From a checkpoint of a small mixture-of-experts model trained on Wikipedia.
Experts: 128 experts in each of 7 layers, 32 SwiGLU neurons an expert, a sigmoid router, a shared expert of 64 neurons.
Training: a variant of Muon for the experts, 619M tokens, 4720 steps.
Below are experts of layer 3 (counted from 0) of a mixture-of-experts language model. Rows are named router (the router's row for the expert), gate (a neuron's input weights, with its number), up (a neuron's input weights, with its number) and show model dimensions 96-127. Each number is 200 + 30 x the weight over its row's rms, rounded and kept within 0 to 999.
After each expert's rows: "mostly gets" lists some tokens that are sent to it at least half of the time. This comes from a sample of Wikipedia text that the model never trained on.

# expert 114
router,231,180,179,161,236,251,218,205,177,210,173,229,189,217,199,204,195,151,223,252,172,226,243,186,207,265,220,162,151,238,207,195
gate0,217,179,220,167,219,201,168,182,144,182,197,225,155,182,197,196,226,219,175,267,259,244,188,193,230,243,222,199,219,199,212,173
up0,207,238,238,185,229,200,198,275,245,156,215,193,181,204,161,215,213,203,242,142,200,193,238,235,153,161,193,209,196,164,203,160
gate1,190,190,191,202,250,191,211,196,181,191,208,226,209,187,206,247,204,150,219,224,140,203,180,194,197,289,228,170,200,250,214,166
up1,224,203,154,209,193,211,176,269,163,214,179,187,237,189,212,229,211,147,213,181,222,171,234,214,195,228,179,251,205,169,230,208
gate2,185,182,198,177,188,190,221,243,182,201,162,214,164,156,177,238,238,157,164,187,190,246,159,158,187,291,226,196,203,202,165,173
up2,178,231,211,215,173,168,160,108,198,159,197,192,211,239,217,224,212,202,229,219,173,237,137,200,157,175,261,214,198,230,208,195
gate3,205,192,195,248,263,237,209,189,227,243,207,182,158,191,188,247,218,110,223,238,225,159,190,218,169,256,252,183,191,182,246,162
up3,223,194,159,240,213,187,153,227,153,183,143,144,212,210,276,194,171,209,190,153,196,147,231,221,183,181,156,209,233,137,217,209
gate4,219,233,198,223,175,204,210,178,196,189,204,150,146,211,220,214,178,177,218,254,157,270,187,209,230,258,186,141,190,229,257,186
up4,143,200,148,227,190,239,192,175,157,202,127,207,221,215,204,211,198,164,217,122,217,121,219,214,167,157,179,227,215,216,206,257
gate5,245,195,178,193,156,213,156,191,216,228,268,222,182,145,190,246,153,178,193,228,205,197,209,204,198,248,191,184,211,206,234,192
up5,156,181,232,253,179,154,175,197,154,203,135,194,254,231,244,184,202,197,161,184,199,222,198,170,147,182,213,238,232,186,181,196
gate6,171,169,208,143,231,213,214,238,175,154,210,211,197,207,218,182,173,180,260,196,149,193,221,240,185,231,215,200,203,244,207,178
up6,231,186,181,209,240,175,238,172,195,210,181,200,195,214,183,183,238,263,171,236,204,263,183,232,228,201,180,160,209,233,185,222
mostly gets: "ust", "ain", " win", " play", "ame", " All"

# expert 29
router,222,175,214,181,167,207,219,222,154,232,207,182,230,196,211,223,184,168,221,211,176,236,187,185,161,251,190,171,178,234,217,166
gate1,236,192,224,228,141,243,210,255,156,241,186,217,171,156,163,244,161,205,198,204,225,251,192,164,189,221,226,158,220,133,209,129
up1,184,210,203,195,198,209,195,218,181,224,132,219,192,222,132,176,173,238,195,172,182,229,177,218,234,188,179,221,219,245,192,167
gate2,220,205,231,176,178,170,258,172,171,231,242,232,246,215,182,212,168,186,218,196,225,173,224,202,159,250,251,176,196,169,152,208
up2,249,240,255,248,167,174,217,195,227,196,234,200,235,212,209,204,222,192,189,122,207,181,242,275,192,222,212,140,203,186,182,239
gate3,221,200,149,257,206,192,150,221,180,182,243,203,170,214,186,225,167,139,179,200,249,201,199,203,203,226,133,173,254,164,203,249
up3,218,199,185,197,227,190,189,203,181,200,178,235,220,204,168,189,180,190,212,212,244,184,185,218,157,257,140,140,197,157,187,180
gate4,241,145,240,185,149,189,215,181,215,252,250,178,191,173,154,237,227,188,212,184,194,214,229,247,221,202,233,169,219,214,227,180
up4,220,185,214,221,178,227,162,222,189,154,217,188,198,216,225,203,201,177,186,206,215,213,213,176,242,187,211,230,263,216,153,175
gate5,202,186,192,188,183,219,181,225,174,211,215,193,278,211,183,235,162,182,198,210,137,217,178,145,169,248,241,221,189,190,217,222
up5,174,199,217,210,188,211,201,206,148,196,206,170,208,258,160,219,218,182,183,171,172,149,225,210,153,191,246,175,195,213,229,248
gate6,220,174,198,136,134,209,173,241,174,207,212,185,197,224,231,179,184,172,184,248,169,201,191,193,192,267,192,179,204,195,240,198
up6,207,215,171,193,216,198,208,192,207,222,209,194,226,168,238,183,190,196,191,213,192,167,219,172,188,199,152,201,240,145,180,232
gate7,162,166,229,179,206,232,222,213,197,151,225,175,196,197,176,178,226,184,218,165,146,216,165,202,205,237,166,162,164,246,189,198
up7,189,186,240,218,191,218,264,206,213,209,198,211,225,203,184,202,195,193,200,178,198,151,164,211,182,217,152,184,195,213,215,204
mostly gets: "ation", "ment", " area", "ology", "ement", "ality"

# expert 127
router,202,186,208,156,211,217,219,212,222,205,150,192,201,306,170,180,237,212,227,209,225,187,151,162,180,211,110,209,199,249,215,220
gate0,204,193,193,155,212,243,232,155,147,208,215,180,221,218,254,203,235,176,181,242,223,162,183,172,215,199,159,213,223,260,194,166
up0,225,120,198,213,175,192,199,203,158,170,180,203,212,224,235,206,209,213,146,228,188,218,196,237,203,173,131,205,212,230,184,235
gate1,242,169,246,243,149,186,209,215,232,171,211,205,206,189,231,192,250,207,169,253,183,209,114,186,207,223,192,129,218,222,229,168
up1,239,148,208,178,211,194,208,191,260,184,240,212,227,230,244,216,198,160,232,191,227,197,252,199,208,162,215,211,219,227,172,165
gate2,167,200,178,219,210,207,238,165,207,226,113,225,115,234,247,156,209,178,177,259,207,182,207,212,174,227,244,213,181,245,181,252
up2,233,221,200,168,195,216,222,213,190,178,170,185,221,200,200,252,205,245,242,163,154,192,180,214,196,167,210,232,211,153,181,188
gate3,259,193,184,181,228,192,248,178,194,190,187,201,223,243,227,171,194,182,172,219,193,185,180,192,191,208,141,201,183,230,214,166
up3,155,250,169,183,225,199,206,219,166,193,208,161,202,176,199,163,185,193,176,223,178,196,162,112,189,177,140,145,208,244,182,231
gate4,200,239,179,197,219,159,251,192,165,216,140,231,200,248,125,209,216,177,153,137,214,201,181,220,196,252,154,237,218,162,226,213
up4,189,155,196,211,169,196,197,199,242,195,163,217,189,174,189,182,206,200,145,183,209,197,162,191,243,119,160,162,255,222,218,243
gate5,183,251,233,167,158,207,220,205,196,200,132,209,253,210,156,184,194,172,210,200,204,242,274,170,184,220,125,231,220,240,202,196
up5,174,169,227,152,195,206,209,215,172,190,234,145,248,200,241,216,194,190,178,246,209,147,192,179,184,209,191,179,270,240,205,178
gate6,167,190,176,171,197,194,221,177,187,206,125,214,215,150,206,186,152,234,200,166,197,195,226,188,212,235,149,190,204,252,227,194
up6,147,232,207,121,199,225,193,220,242,200,214,215,239,222,169,217,194,241,187,156,173,153,188,233,229,218,225,218,206,222,219,193
mostly gets: " San", " tri", " Pal", " art", " gen", " Per"

# expert 66
router,235,218,257,132,231,254,211,175,191,188,170,222,187,290,148,181,215,183,242,238,212,184,189,182,130,212,174,213,190,190,193,244
gate0,189,83,207,156,160,226,210,217,191,237,188,211,200,232,215,205,138,210,256,173,223,215,210,213,210,159,177,150,176,244,187,221
up0,171,228,215,204,214,161,193,209,215,195,234,152,191,194,261,221,237,193,221,174,201,200,253,234,165,247,227,145,162,184,224,223
gate1,180,221,175,148,232,187,179,199,232,221,177,198,209,241,157,225,208,171,197,182,236,232,212,210,184,193,216,209,150,98,180,164
up1,205,171,226,177,200,168,193,160,224,217,219,171,201,256,174,194,194,203,215,212,214,165,228,200,200,217,248,245,181,145,203,227
gate2,192,215,246,195,192,199,248,178,200,245,226,209,208,208,187,211,159,236,184,213,196,181,162,208,144,229,165,148,225,256,171,187
up2,202,175,228,193,146,185,217,211,226,193,241,219,131,208,244,180,195,204,239,151,211,218,201,189,149,239,188,195,227,201,173,170
gate3,214,252,221,201,197,215,218,215,186,154,184,213,225,160,217,193,192,224,132,235,141,252,162,193,178,226,167,193,206,191,206,211
up3,184,256,182,197,231,183,214,191,230,190,175,200,208,218,206,216,192,241,157,161,142,157,213,186,213,184,150,212,162,192,190,273
gate4,214,186,278,223,196,164,258,217,175,190,160,194,213,233,180,190,169,196,205,210,122,193,167,227,171,199,192,166,133,141,214,223
up4,162,181,141,161,232,175,169,166,233,209,185,185,183,142,197,211,233,174,207,183,173,153,203,155,186,222,220,162,170,258,214,224
gate5,201,193,175,214,193,199,166,130,190,188,195,206,222,196,197,151,198,204,170,214,191,200,198,181,201,229,240,160,178,188,248,181
up5,190,190,188,176,226,250,228,212,229,203,152,228,162,240,268,227,204,211,166,167,207,204,199,241,200,207,240,187,144,183,191,157
gate6,206,208,248,197,223,194,192,210,176,185,142,209,194,220,154,156,144,129,264,249,203,202,214,230,174,231,181,173,218,165,181,232
up6,251,186,181,159,195,165,193,180,234,218,194,199,190,161,143,142,210,179,234,216,186,171,140,225,239,243,184,186,232,215,195,154
mostly gets: " Ar", " Al", " Con", " Mon", " Car", " Or"

# expert 32
router,233,178,174,167,211,222,188,191,177,191,150,214,215,235,162,242,231,152,227,219,237,185,177,199,163,223,211,229,184,248,206,223
gate0,215,211,213,169,270,180,203,247,166,208,160,210,197,218,229,233,137,198,223,226,217,170,164,167,160,167,245,215,193,223,190,171
up0,169,174,266,278,176,231,228,194,188,183,185,216,237,187,179,214,221,163,178,180,164,229,189,231,234,169,169,213,237,198,227,165
gate1,274,182,245,220,214,245,213,139,154,221,150,272,149,198,195,189,231,190,226,187,184,244,198,204,155,213,203,171,228,180,216,235
up1,159,231,238,195,199,177,186,245,224,233,258,217,190,209,204,191,139,229,223,156,169,176,227,222,218,186,242,205,165,253,254,217
gate2,228,191,205,174,195,191,178,188,199,181,161,205,175,210,220,222,197,121,246,196,238,170,216,218,198,272,209,195,240,219,173,203
up2,189,201,203,233,223,236,213,178,262,256,134,208,169,227,266,216,186,106,189,199,154,197,204,186,222,198,209,198,191,206,129,166
gate3,176,175,183,162,226,154,153,196,198,198,180,177,216,212,201,252,232,170,167,183,202,216,167,300,175,252,222,211,215,223,241,276
up3,208,227,246,181,196,219,205,232,194,186,214,179,187,200,233,254,196,237,233,178,178,204,147,170,206,166,204,145,176,169,239,186
gate4,230,147,169,179,200,171,216,225,192,179,196,248,242,227,202,223,251,187,250,223,232,204,198,210,207,222,176,213,195,219,167,179
up4,193,205,225,167,176,207,234,180,224,191,214,180,202,210,161,212,231,197,254,198,192,224,225,172,185,189,241,215,201,201,192,167
gate5,215,182,198,147,195,187,201,134,205,212,181,213,191,180,186,206,204,192,193,129,227,196,190,171,193,204,241,150,181,220,248,189
up5,253,142,201,187,242,210,167,188,237,227,207,196,206,223,182,241,188,222,211,188,150,187,160,144,187,233,220,163,263,219,207,173
gate6,215,201,294,227,169,208,239,230,158,176,157,221,158,219,180,209,257,184,225,191,159,211,146,191,208,239,204,246,223,236,185,201
up6,180,179,198,197,194,180,200,187,222,180,167,227,163,174,243,181,222,211,210,223,181,232,194,254,212,234,219,137,224,184,200,170
mostly gets: " And", " William", " Art", " Robert", " Tom", " James"

# expert 10
router,250,181,220,157,261,220,264,216,185,211,145,227,195,204,192,172,197,164,205,191,223,204,157,207,170,236,207,185,181,193,196,239
gate0,143,223,215,123,243,235,241,262,181,207,145,189,147,162,216,189,243,234,201,237,208,209,202,254,164,240,232,210,195,222,184,228
up0,210,239,256,186,212,216,185,227,220,225,181,252,176,170,260,185,217,195,98,223,197,224,184,232,194,196,185,266,241,213,190,176
gate1,256,240,242,210,186,149,222,190,215,201,176,219,214,186,224,204,163,176,234,234,249,199,218,201,201,221,185,157,209,153,235,254
up1,195,208,218,180,191,162,235,236,203,136,213,244,215,201,214,197,239,195,229,254,247,169,233,190,260,240,170,190,157,230,282,214
gate2,272,189,223,183,241,182,236,250,200,189,222,176,159,233,264,188,209,175,143,216,187,245,191,207,186,257,273,220,211,187,165,218
up2,208,227,185,219,171,187,180,195,217,233,290,151,218,188,205,180,198,188,229,236,240,240,240,169,143,203,181,220,190,139,210,163
gate3,222,255,181,222,162,200,293,160,217,210,195,194,183,174,188,230,182,209,231,213,235,163,189,234,196,289,239,175,178,169,213,190
up3,248,227,227,155,143,179,179,178,211,185,164,217,155,198,223,192,258,201,196,189,180,237,214,201,166,252,244,183,224,154,206,229
gate4,201,158,243,196,235,182,258,231,275,170,177,202,211,257,216,201,211,223,216,169,230,184,169,175,205,260,197,202,193,212,171,238
up4,190,140,232,170,155,226,160,275,178,184,260,199,189,201,241,212,213,180,168,232,264,195,207,183,184,205,196,173,163,176,159,201
gate5,260,178,212,187,223,206,202,287,206,170,171,210,204,189,185,187,162,163,155,208,217,199,163,191,151,239,204,169,190,174,169,224
up5,206,248,217,185,196,197,283,267,191,236,193,192,186,141,235,171,193,207,201,197,207,198,243,195,164,182,221,233,172,227,212,207
gate6,184,242,222,179,241,148,271,204,144,255,140,149,208,245,167,185,157,175,179,215,231,206,219,207,190,211,211,224,222,205,228,220
up6,181,229,245,233,229,179,178,204,138,200,210,160,176,159,136,198,246,243,183,180,195,184,205,184,220,190,174,254,220,175,182,187
mostly gets: " north", " North", " south", " west", " top", " b"